From a checkpoint of a small mixture-of-experts model trained on Wikipedia.
Training: a variant of Muon for the experts, 377M tokens.
Below are experts of layer 3 (counted from 0) of a mixture-of-experts language model. Rows are named gate (a neuron's input weights, with its number), up (a neuron's input weights, with its number) and show model dimensions 0-127. Each number is 500 + 50 x the weight over its row's rms, rounded and kept within 0 to 999. Numbers have three digits each.
Before each expert's rows: "gets" lists some tokens that make up at least twice as much of what it gets as of all text. This comes from a sample of Wikipedia text that the model never trained on. Tokens count by the router's weight.

# expert 34
gets: "1", ": ", ", ", " ", " in ", "2"
gate4:499454394501502445447583461534521477501512607477521445552428526480501430510536479441529523596468608462509535524447472495612544437450535509573495455503519539491477400482568521414541502493430548491518475502466471580471565580432492399536493447450464405497470617545460439480556529433485497506565533496411440516508456491514504566491472512401484470504595404560558442472454415483504544507483
up4:507510462465549475467421459483445475504464467458497561456495669478471444473497432465494540458540579537525461477451436446486514479495502527458534477443536438651455469495620512430556506548498613456452499444449462449561498537499462456563505449453494516433558562464441487502561497439476513519508545548510572510457497514610503403460452477522469492453518542471478453482586516440422621606555
gate5:474492430434535481474475442493503422574495569418570513495524547507586475524490429500528388598473509483470470559508451550447511610480521516503422546462483503457457523570462502487424435471574531492561518510470576498444549467469619483544544544549500531399503476473475514449460443563585445476512411468446533478546463533517397529488460503483568565395518561497488599550549435548481610436507
up5:461518498561476530480489442656471504475410476533509521476556509532565511463503548549432622472568491488489410476435559412600573522517520496486520505544573461435570422471559502570485464467541511559484543503507536512591445520586542507616575453550555561478463514510483444541539523462450457544492493566482454423507483494490420412541409544522536482456442624526474527431500520531523573460520
gate6:478527529454477491592558510487465548444551547613468392510386508480546494433453459482453462464508456442593465602503501506520479581608580522509535494434477410455475509461560464482518494476526553490475439396572497554516597508487564530511535596522565450491449499585444532452408589462470521505420464513527457493473472460466478452526620531490530394496520527471540489499514474520513478433597
up6:536463623559511467455506486485461509610510619497449424477474488460359549447453432498528508544516537516549501521463508493509493461460439667499490527550537487492562611402445519491479440482524432471420475430565529577474535459485453519477502510448514550429548554492573475569460519487361484517466434454498523460502452505570573447433563487493517470482565485494457473510449493465496427428502

# expert 70
gets: "\n", "\n\n", "a | ", "); ", "; |", " place | "
gate8:469508548495523466449479483414516532539559499495397459545498422545601551598523559620500529569521462451501588511451538562468551607539518439530445486559533409528452551435449602575499457427554510511548482524482484464432531527593589529465510524504477486498529543549461545485494474545485577453515523598573460456472497421442447504470513591525530478407484546434427518519415454517472432484471
up8:518478616469548611541537505526422511555481459549534502523468476437499557453469498445471475507521459504508549522573404544479429633526500475477630451502475490465513443614521480550503457574389618443574425527487518494530500518578500529554582569503462461430484462489504501545588521520540523451568510479486442445453491548502519454496507432490586576562497546518482530549420486470441492512390
gate9:484597574488515502562478586528472586505411502405496429440443574487478447583519496612523427507501436536468503517525423480517488588392453413520548452552509426490469528493535530512523487489416515479548550492574523459418556529498555514510387552514506527459493521538494549518503486483463474426502445525528575649511527503504554484482611399458516482497598445450480484530411560509503443519490
up9:501445478449448545540418586521471476474452579389535473527573504533518474448451528535478462475477526493500593477517491602551519495445444469503557469519559378442477470573487478457443472459489542512508531436492466400503484501549546554494386526582470494508592550623569425592492522475441471441534534540461503633504588521529482531585587465411468492480537478570467454454497517499528508441470
gate10:548546482542478526512538510467471456563522473535484603449501478443532489423503495489535496509464407421533522610497461523504473496488466568469528515513512566504512552544456629526505473556522508532575536535409553550503616521454403506512456549518560437424494596544509446487418508496465542501442435624479575467521423533525490575455557509623448436459539526417549462455435534410444505539439
up10:490485557485535527545499432476440501562421470449584432568451585543470394427495574461462594466523465479427430460490573444425461436567487485554493491458519602605528424383477530512554502487502493451479448464543523528511485454485657607482520437479483453477384484541510485566570531473560502509529523432531556500510453541540448427522443450497464502491509536499568505517535520517441461528553

# expert 73
gets: "ed", "ing", "ated", " out", "es", "s"
gate0:503508558525524505481538449619550549489506437445509535447554496455523530599496483563483566477495411503531484557479400497487460571428515537461441506415542552498555406432524509492469404419389508513554479508513415446556551488550566506501453505458499525474570519491523446449538499565405444482487537497408459495563449471526453540360494493491364418504465520520585455493565562465499500469562
up0:434470556465506413517544538562429486487557511584482448504417497486471507449490479445591572451458578519483479522465584514446539487550555551499493487451519552489529554502424485457483456562530541524374491615406454429577517431408428482469432513508481530558409506506578580567493581531497467457525422493534530515544549497450443498561508461558486440553542441477406426396466437548496502502488
gate1:545479492483476508551483506501536334513579526508524543425506579549483593530557501545517506458613453493407505518502493451492572555580526453524443591554572527497479560484535578408549455401491501504499499492513527503426476418507483486447444592505414518415384547503435545523540557567525507527444439452513540569495542550587450562459474511455467573499540472468549478489467442409485509489446
up1:508402503518489447549472518486434485383373533456535503543537540535420398486478472479508550506458467435515440499495518600423416532491469570549517544443480578526575491435522495549515492466466537516570638457444590437441554502497484537460482519427433536526463564513527484472586539583574462438466593535556529495526499466476459420554555410545462504483423540538531542542445496493468448532554
gate2:527458530556494433539529515483514467482581505565503502447357350484501469510437516394474429483582505446539528526445535479474479452580524559503496464536514486518564400550436593485521474479528405467462494586564490493470478499553554460488460487479556542501506534536335442497483523532444492467455468470439492549522530613560513463442536552545565544527479576486462518470490593483475610519557
up2:574471462517539497520458535571524576498412428502508522584507425524550437577445483448469500453490467487478608468511510428494463582489476535571530468544429351505539471478519547460496551525604523520534505584486512582554503386518462474444497472471427479533381564478509431454572563567540544484581455497510437469558546430553427479579436507401536500483499447511539522475531541567485491477547

# expert 96
gets: "10", "6", "8", "7", "9", "12"
gate1:517499478469495447553509418525540503456479520519494417525538501466455463464408491529529560563367452530435572423512561505491490518501523526521559614461447479493582481497512400471460392446545491423458534512512480505492485347479496391454542575485455600529528507543451506526503493492494486395461465532428481434510586498430568525547497549581451552537539496529457518486415589462567560451539
up1:595479459480473454444523491529519525521501471516484490527478452508490447511506441528533496548436610549510556485504565557418592463423432471520505566405455540522513359553488488481410517465455486437479567542556458529478519403469503468440655393428446551500476432544541455506519606449482420444541449533423528523494539472509582446549521509492485462512518443425506488468430479586524503525578
gate2:566557561517463558465476418472448546583492493446506584455571507494427510572576455485496415550540497573472453515491551453504493482474416394419534483561547443483454492546438429556481556632497565391509513554445528475504453548418533402506488514523494500502490445494478538534524420596493530485430464492404509502511468373497505439533571487447533572530534476444527493483566531492554496403463
up2:529560520500467571509561532564530492521513509483482495521463549462558522500547524576563405436453525544506519589577495541502441503518522453575475434512523519507431538490491485530389509483394539453518444489445507526467503448484550462574659614528465475533463514579378474545542477544473560417518544538449513512518584477487419496532499370487460557494550512393422592448469527516466427482518
gate3:500415476498505542493476517547548526500519514639501452370436525517616503464404512543502494528367525617520453492551529475432469476461535500415471523516501470565476504517413537526525478533475460439499517491444521462474481488490534542483506527472480466620527450482559481482521491540531485413491526520504446454562591396480442441403562464467543538484510476494388598494436444455472398504407
up3:500505454406492442405455505470485545493579541462460567456512567447391388517539435438544507385619496455505510417509480435497419581480421479468448592505563452530495533517493499441534448573551474591543478409484514507444447513542548473420501488476498587426549458530512504447443463489457506450535501589503501510557578518539523492466447573412540500543536551487469460489486460439521489407464

# expert 31
gets: "en", "us", "is", "um", "o", "u"
gate0:498435492507508547406559442547499462419452466458533531529471468478473488484561511445430409498584547494525475498481376464456561493481487551494435471607503586512427421519549452502521546541488492532462590567559458560538504589472498473558532518518510530403469547548405532561455506590497479480466447472481550543389469496542496496591437484568474474434365542501534592452503530500582520482425
up0:555405492550430383490505565549487641529486428486495516483460385438473407506540534534593521463588583552510550505528487469399520481519583524429529443485552395547533456432508453530507464545486530504544572454515441522432489548501448473490476543507450518496493521490427485445585466508500527397493510512542515542455440473501485407542492439547513563461500463520512592381493454545554563511449
gate1:571530459464511473514549493517517594556446500377521493483443501476454550599481526583465521524484507500517433488563537470531548448475442463544469547433443515520537603612482442458456482561553530504442544508518548545570517503479430442556524490482438487589494483483533573509484451498480483459491527507586582422585537478518486537397668447575533468539513638545521545586507497506450505529541
up1:493548422461494489575433445472436510511496532506400585566476561526491484606551481546509566617424468550480504462582439468447476507607478630473453521461532482469475448466521553515441433571484490500448529465510432480475543484473446477467488501459553456492415432583612602501500567477475436474534662514451523594532494501507527532466482464512531536462572433514461508543493431483507509494455
gate2:548563533415524484592606477550494544468527437448459505464463481518550572494411465472485482446506551499423466409424513545485521513450513454527502493520639400512565411468578575563493536545550396441428434546397469503549503601487535531470575478445453448504507461541467580586618484474460478469519472546502478506510467501507522544432581530490573513576509508516505508489439433517482545515449
up2:388509512502566462427563454438473571581537474510505567482514511521472400579547533510508485446551429484551416428537494474547508525504503560447445489458377556515422538634522571497539383490525506481451484496579500447550513530564455414466484496471419491508436553343493462531510521511510545496477471459383516500518497532523480410499444473496473553493490437492553532504440541405455471471546

# expert 23
gets: "\n\n", " | ", " |", " N", "M", " | \""
gate0:483575510514526538444556516442473463430556510501538522450450525532477484486368490493464497478468543518437581522599542543498513448486509472460519482575447622527554536489464550475492414546499434553542466577455421590480507635436427634479524491515531543432520529528462510550553554601481520513560456466487557489403467456483523463600509508535439530555498463505519504543522455561573472372475
up0:477572569448469509545474537557430514540430474539545502580478498492559483526416507576425517480480536517450553550555560476541522537538538526498585581524513613510475435516435521477656416427465476478495496506435619527542569506450438461527491441443506609513509567515500477547479545577505526517622487613493553465473523434532488583538506484538395544474526468493453461473561543459511448451498
gate1:543503561591504634509515516479446496475530530490537546452453613482452529490399534436517489546500472511524500555564523551493459540478506506446503452452405571546502463429573556526528526584446428486402486570514452553543538564418450530549498513476454409498535427502500558555461520523476476618533533526445525502545490433563522486562541425434598508609419477467522558396437506498484491464454
up1:479500470465562408440431504508467623540446527485476538511470451482435407544501446511475550496427375532544477459502448483551467625476468423587545497526433513509556517562525464536538459454566511498449429448500392437479465550478399598531548593386486526510581532504505488504452472524460543410493525484522561519401452458534500523490535481527538490464537452481431418566550537477498474419527
gate2:567489449436488511446549507455492613539452444452523459492538524487518447478508519438490473499524553529496412456502489449583528467489377528530460602621534579418463602485443451583575481486467506475539450510468442451501492498440462555477504570443521558500471506588503536576473468513631428461590489435510507559516539559443477440484536523527549398551498511406516449525543396541543533503475
up2:471518570506571419525524526480467492447475414615565493534462539456506535476468557480565511454435535434415472466500417490454484441524522504498555480606435502514417531583466521572484529461503427571437460418478541440504424494498454491434515484497616541547466514428535490476581562509502476426609539451501519444504565539526413507543400468488518452503577505397458495472452509488560490573609

# expert 69
gets: "ed", "ing", "ass", "er", "ess", "od"
gate0:477428518548501479505519570440518564543473474519470582519487429384543565420476542503489551518486397616531554444566490451548484571498447489492480598557530515497468523482514523433430471574367469472456431510530544511361547479435506562523482628520508531494569455545490474465560512394484429493442568440504470537495449492494453511521515520543526563533533481517454446427532498515459591466584
up0:569443502525465481447572626514525503537524565459520508558476498461495464497482463532466508408526445496488628600567454507466542540523437484541465488553459395562473464538552532443457519532527528501422488524434535495550508581494445491508446468552345441596457528509541447518513431504512541474525631394559490569519444462483531568497512486565467537524411641545493531493499515476540512486535
gate1:544467529405491603471433550484473419470459532482503473519484520601587526512537483453456491543599489535565476470413495478514373457485435501497608460498608518448561429472422563482578420553514496554544447448444539484489570476424569439401462487464443509537492539479453558560448428607445437442426511548477506447555549526517467488508481465599523489465503504461540517490504467454482471443469
up1:460505481510610433464488486456462502595531502449504589516508442430517476520578491509546437551544504451453507507444407519550449498456531555439513509448376413570494487576508584485446526486447499593491566455475640448524447579595540508545547440428466484584531378542574621439520553558485505512475452513530487580472475487523539551532519553507469479529486454461476503547485519471485454568520
gate2:397437489455511548473497498570520556530494496493458538525421392522594515456562424508458400469528527507598581512494601476415516513552522451533499551471580498472490431554538554439490483481519445675429511530499473520411570497490532506456450529421483497469531447502486484609439557551398522467458498389495462443502460516451441531517553521591515470459498508485499445450444462505537431532489
up2:467528456393534479470484475384462559459573551378515445419484405497491542458455611467489472579541450530549518480501516520490523514436426470459478434594499567472461484552513516539506490526519527555467463484480474545490437528484496501552518473537485557459453553468432409546543537330548542443494625487555525505486510548534437536428465530461579460474489401544521517483439460588570502544473

# expert 107
gets: "–", " | ", ":", "-", "/", "; "
gate1:556559426463533515485466460453508538534514520441389483508542531614633462511610497536463505593523483520474460551520512464533417503485574560458611516455429515561526578491490527481606503644534523488506566489470519432450474471517396510421492495577487461476537482535484489474513499490542501392454575530584500529500461512560500454452511484430463468457467454482384443482599546461542511497506
up1:487541480477478596483518461555509436498432578462396490515548526491461513480437563479482562570499467498473444641456548450549473569413491523521527430465522515544600521472529488455411484452572523390591492416504553491574445538458454466482483494525463489407513522502494494468444499450460512538470486484524532430520503433490495569578492435517528480500512477446431477366519543602445363432539
gate2:573528524565497472505489559522431533475559461514580547447544575540511446596518542511443466464633483462473449427508463445463469522524422443480430473403523413505578517473577585444598467413524485458534397591566483514461500533554460499535422456560525458551495536522527493495457425541487531555550544476481466510575423468572562424435493509493532436538585539523499519597469522516501557534551
up2:523517510472397495484564498416584376469498521547542555509525462430577550470521488580542495428518380494477485430511498537474437433584429518483545484504497459492475490430514522435547467530517363521516481531503383527479511568535390404500543495483597482517482529521489529503583433545444464502528517416529460532512424511556591527506476485611521562491477471546553527526509513489452462377449
gate3:516506513503387435413527534493477397539575504559583538527404499527525486573576455467638472509380483510619545476525608504479501456582376541523502544555594450510578490488515484552540482464530441591515536552594563513487574464493520498484565425503434589493452498472497511496484471475489527439539516467515512495496505480541550522591488474464447593461492481460517501477521527537477523417441
up3:447494469477473453433466470505482528559359578485490457410522461563518565488555533483521525443628461566535450533494445561496522505551524574530531539462420595468554471524551492535457541529433545489527519578464468510466487554502475500622449438569522516508500442488547449428537463465620431452497478502575567406553483506489443504501515502487506406400468478520552424566566500479503549580592

# expert 16
gets: ".", "1", " in ", "2", "4", "'s"
gate0:466520479520517473421611627472542465586440539554537582555449495500576485613437465542541420451483553528552494506478534522495474447467550472507478508531564505556482526453523557457450497411438443523630469509382511494491552571556600515574449550585459545563496449478481394546533525525480496476449455550525489530499451544494518456503535445515504404453490482551557541560584518588491472455481
up0:486563552484449548474514524442573545537513507497535492590439386549543424526471477489384597499440484492437546500527517432502570544602525591439522585531611545537552567555434450510520479472468484480573424527486443521488539389486484492402517503409500512476403497531544520390565552480446486548511591513449524409481555535540503447478500479517525577524521481578497548466508519518426528490540
gate1:447472487516573486484531532491559461587556466468488459421463533417519509548416485521429478395509441546392471455467426478507496472463490472532495478573565511507460402438520539449488450429555600474522428492478409455481524521391497461514510510468518494517523459531554418410505446518435637494517521495464442570475600496445521467508535528502424445597451440398463497471477415567456559499526
up1:553567575532465516541584490585421474551459519586491492534527472443451573462449434566557521563517559505449446499427548518360504485462541509533420485465469463546540474547413487532415544549500575575499542420449501539533491510559479458497458437512472522516435536535556472518592511532471469525618553527502510457429439457483571446484531466571440455504495427559536581577456574597542508541456
gate2:515527589523457508483500451423499574462473463495548554460499544549397460481472541474509485463538567629487477545507512483460510379470591446348486456508522504496526496531550536598498413445399520429525505532490456533531507499427527409482499483448490479482477516457377529496569409465529530475428572461496513485589572496526617526472415550472440600533477474486498521577543528481561480509507
up2:431622559555534516486503403467574536385422540521417541558568497412559490546546476606505456477452454565522437475476408421550552483509528464543495540455551519448478467487550523435484513499446463551538407489456457517484499497502373467584484481485499472530555491471542520537438566453516516473584548587434441456483518549625533560527532503585524488485573488517506553481560450527435502477459

# expert 91
gets: ".", ",", "4", ", ", "5", "8"
gate0:500455538473548391512425364461357505488500487448508490511460494467524427486468524433568568526473505467552414540480490559462447444610521478434547507540475467459506487432534504482508522549498511467541444516502502493424565542417546473491497516571614489549455460429581539522457476529504533532371542531539466491494502451466484468522430536506452475553541385480497567552414425472588518413425
up0:492596526552536529487571473445479435469494508555499489525415470479511555606492547486512477453413532530524533442590467504539526584561560634514501520547558455547446528472483493554537464529552498473484527429453412426518464538467412472418544492469526401577448425540565458568472537604511486566535489502500482478438507470539417559462586502474428460640472495442608545526525479521517494481530
gate1:592526528492484529512553590453426553483499544503478480485443423544560438505406472535440545498432500439480409510497420501507548421500498427502592509609500504457547441475537454461482572480391417513432483483498454451434594504372545512480493409536393469514607523523549472507495584507520549503503435476472484531508565444594553561553562430413465535497493470519495458556496463548507545504518
up1:482488452546558482550510444607514509473425496456420516517489588492544578446484491483508597489561542499591484533474545523510424532501517546493525477463427477475461483518380422431500567540537589514471522471522486602480493480435561464468519483533447508521474319451461445440435450515583563499457502528553460492447460537507499514470365465469546492542516568477568465465539452642551510476515
gate2:505482504548492470511509507533576558454546511517497477437482391490496556556427478500490479623483513464495446517462478471478570519557457438549570470591538565578486509546487464540527636497506438382408449500545392493495504556514462485476490503520485459544511483510602572506574582557489566467457445450448620505491463504537517560506503479520478550545494495469551668475501447588502423522572
up2:406520420485622519502537576490415579517476450562449412503473453483433461508530405509532459578570447507459500553489512442438497470559531607474498554523479554415453507537463620482434579478452468472509566540544460540533427576482534481495491489532545546495457466389415430561429480468536514483490441505485516516498483483421385448500485550552494428484502491461596433496523519466461505550584

# expert 46
gets: "′", "S", "°N ", " S", " belie", "\""
gate0:468467458480515447467535498465468540452501447554551557546492562532484547522541500497525465537511517517460483515481526500503442456564432530365462536475492438454520548479476523473603557458481553459438429548561493535437465527526538636512570519449453492512556518622432553572577502463537478474446438353539441491540570413472350528533581498546464476534516498511436604502507509558552468464437
up0:474512415530457534562494417483546536486454506486541461516451465455535554568453513508605413506473536408522527460438542466413544432520425472579476477611505474478533478496410535515444512420451554560387568527462534470498475503464488549495451470504594519555538533530495425539507485418458453489521540338483536426612493453513573452525442466451457489517481495500503558465417546545388521481511
gate1:539513466544513419486537395439436485399456407498633485372464638528439463531473443479566566482496493472479429471535537447516508411540442487451523561504487499486460452583620480477508521449570450396459469520467490503426478461492634521527507479513531476581525402549526574611541463493487556494528466507538566473520518435492521479511481459517434529521480534489529456516481557529484477510458
up1:422498585502603499483493488537440436490463543473440534494507501494524488463558549487477548474438481407420539481538540526513496509522485497491510560515518516509505529487525405552513556517556464462509538475533449435521449450551649475605524551414495439497543447465442435488491536410399591508470449535566440434421441519354596520565475551416481441482524567434536424430448494478537486543499
gate2:402463519492578508499530460527522617546527465472440573365516528559554533530454570506488482459505506464502453509587525538463574453627568480451436499539451583459497585515544451451426527605441438539547452409505390475511497563553505557476529509421469469552550510454493436518528479530491572460522541418549490499522525507557503502562542558528477428431562457464555490397486519485561544517541
up2:554532510492519450574446527543472485508502457505431513495429483526435595500532499542505437520494549500442518420434594566551469476506569484386496536471483554464516544468503483570512479451474465415481437577529593531426468493462510429453485529462572536557488531446565547508474531558470581536473416514495521486567453546419396524479436527543485558449482401458546429491402593502443536354565

# expert 1
gets: "\n", " |", "|", ".", "′", " was"
gate8:470556625489501478420513504485566492495538503506497460491527523396513486488445536470470574529591476521478443424542429459547499456518466459552395386543496493547432523386538479483479564504593347512509534417550540512429490406502456494528424501529524439564540488419489441555491485587479601529523511545546487483470535606477516524472470499579490449486491484429433425415489467528525537506456
up8:406498475555464512559477460562660539533537477407514410572531503538477481484523489486481478481567597559420490424501414452519486447558446387516604500528443486546553495528502479453518534588544489461447517508475389499539484498495581556551441536513451523389420513448486428542400489441467465537549527509455404464561458524536555499527439503536468501552522506440436479463453505483447475522434
gate9:466521421511553565453474399532515489586580499461499475440553536509472486410496445474488492494525555434568435476458479507531530378549616568413535412514552557617589535472487533488522504481477498400418499456508468507476523556458518504417536510535437448575535524429564473623508529450544511501439460518536496488451562457644405474469434514447487473493483456468510483468495566536469503536501
up9:498521572560490598486574522500485592514606570490547514598419517519425492385541518479578526449547544450512474409482469498481428557435572461574555499591479548495479550389494442423487476530507579466492586510438462493528544555573452523502464567512556499488542480401445606476448556526485515448494491468545431511451473514545424509541484484476457464547462545490476604540517531573512534569481
gate10:510483598440500483469504440464521562469365465499467522421546512496460521505474430427660534551375508539478410520463511553527412474494506595451549554441547580501556508504442477519545526486431448461475628466481499449410470495437475476436543487543529521526528555553466495591526478624512447512530514481533464490564514454411507485521504494503530451554448562584523527542523549539520563477446
up10:495515466447431471539511488502454509432404436559485474472407525564528483515495523462481594479465505454531504419540517488459533631453588553545444464453432457479452496463402473434591425440518422513487515437525567566469459549515539488457469454513473536637570381449513558535527478439550522451450522492587385492462563504492488486451514453496469449422483537501467568480480451490471507505619

# expert 22
gets: "–", "-", " ", " in ", " of ", ", "
gate2:522413547531472427512500446618502520491437532553509528497491488480567514465531447518503431481429426427460506516529425595374552495461516424571537480506557567490492366539512484517534503464503526555576533475507457473488494546546557565477532453531501457476534488452606488481465516468524443493572591608443501515519546486581629421572534543457502461511512495394496579443471542490560598495503
up2:552545535558501492451451474470408402590523493459499530420486552526515510450484563600506433544492575523471497541564540520530579531444472546562438493549444467483451507537476479508434439522557622434518430528575512457537471467502515524452503541457538542451516469437563517553626512545540567392456447446490472510436552540526416516416543530456519509382538455498567424538511502467416510587550
gate3:501509446539556497626457534474557539539446520518557551534530477516517541511537468526566521491538505474454507533456532520502503537549539512562448496538471603601519443571514443520504545462417571584528563454471561452506430436483530483538569450492544567400582422529437453414506556498505453522585437487567447411486498548565459505530394502511435413506456440526523624468547521407499433449547
up3:494547500553591477557534474530514557473417531577369550507489505415491510584538561562423512471569441445452532501399527424511570594609451459516438481446511518483398460596474498492450472462442509551536478554520457514494494394541478501453593490465553491564579539501603517524518551552445517460524481483494515470462456574534485528504439510528482443568485389549552481586519457462480434487474
gate4:501475547530463521516467435446379505567585464499553479563557514601380547530515506411561634406456505438549527449513401422550422441486496492481466482466573522533438426455556446482522520542451437434454478501532448544451533575494467523517554474453529572475500506514528558587528456566430473507495555540451561504523536545536492564439457572554497469464450525463393486503426531516463446508521
up4:606608499482554506503441557482511509530464574504521533382554574573594429522546492443516552487495506510475532507492494558459541479451523499539503362484538537508502455463542532527507502561481437525518553510487528492485498580464507458462520559597464499431548563443464490551553466651451505425467491475460498504405562618410426494515456478445521605491486485506531438522458486589575440433458

# expert 81
gets: "f", " f", " un", " red", "F", " de"
gate0:400485447552497586506533504461489475450565502506380509495463429468464530457445507475497531483457494494416505499439524447443541464536512487464535485462461521538531452401530570549534552458447499486566542600576458405515574550490464513607498563445471451498488548434484565560491528595477459518523578558442484435412497464498599610538580504570547485429432557435510518553456472474594534444453
up0:485509561529554589424521553422517516459463471488474523549483554427448394579502457464392475547444448582467437498495457438538466509479492477463532551511506471463479533492526486542547441468487537519510451501518492544544578522408523500528480569496442397514544555629370519577407523489541510512436514455459518528502425527461475454546477569557526390447572524589424505537569491481615514528446
gate1:433538480540516501484472505484461560605429580430570465514513596414567475503536559544521474519383478523462451560471473454462485443557476497404420461485501430503394502454548559456466484472556463628496386473421497502515447488525484472505501392645492455487424494478447491504462473482440579476461539448476457443494473481497505491503536558477535527551514509418504582433563468557539553443543
up1:483490519564435496464491466508491460572513560470450464523523491556519500553501428551526438523467418499562393531576558505458419471416387540548531503502485483461484526512436408531563556514470459606423532506470566485478433466492480542511498463563450541544574542516482511485456457560505533518597580474417461469461532459510592491428569507541461399549443434500466417463574578445399515424581
gate2:408491461439595478496478431555506460551440491446504537482478504512575505451528488442514474560412639586501492515528467543498451558572610446573554485562456460499504439559541592528537521435475495596579461573484443548445548494478440543610513485484507480474495447583471589468507458489589442490490556489459425523601500540523456543462540523482493525449509519441446558553496495594492567572462
up2:521412529430541426623488506528518485423459515522540539452381473521543529554557467471532400463495577545575448576542443549493424510511548468562505421506536421477455460629532445538497516545443566494469502448539462546645433463503487432536506479499443436432566500451555516594499541442496477511513456462513553589514507555471506481477475530510496415457497580573478505488519503463535425429460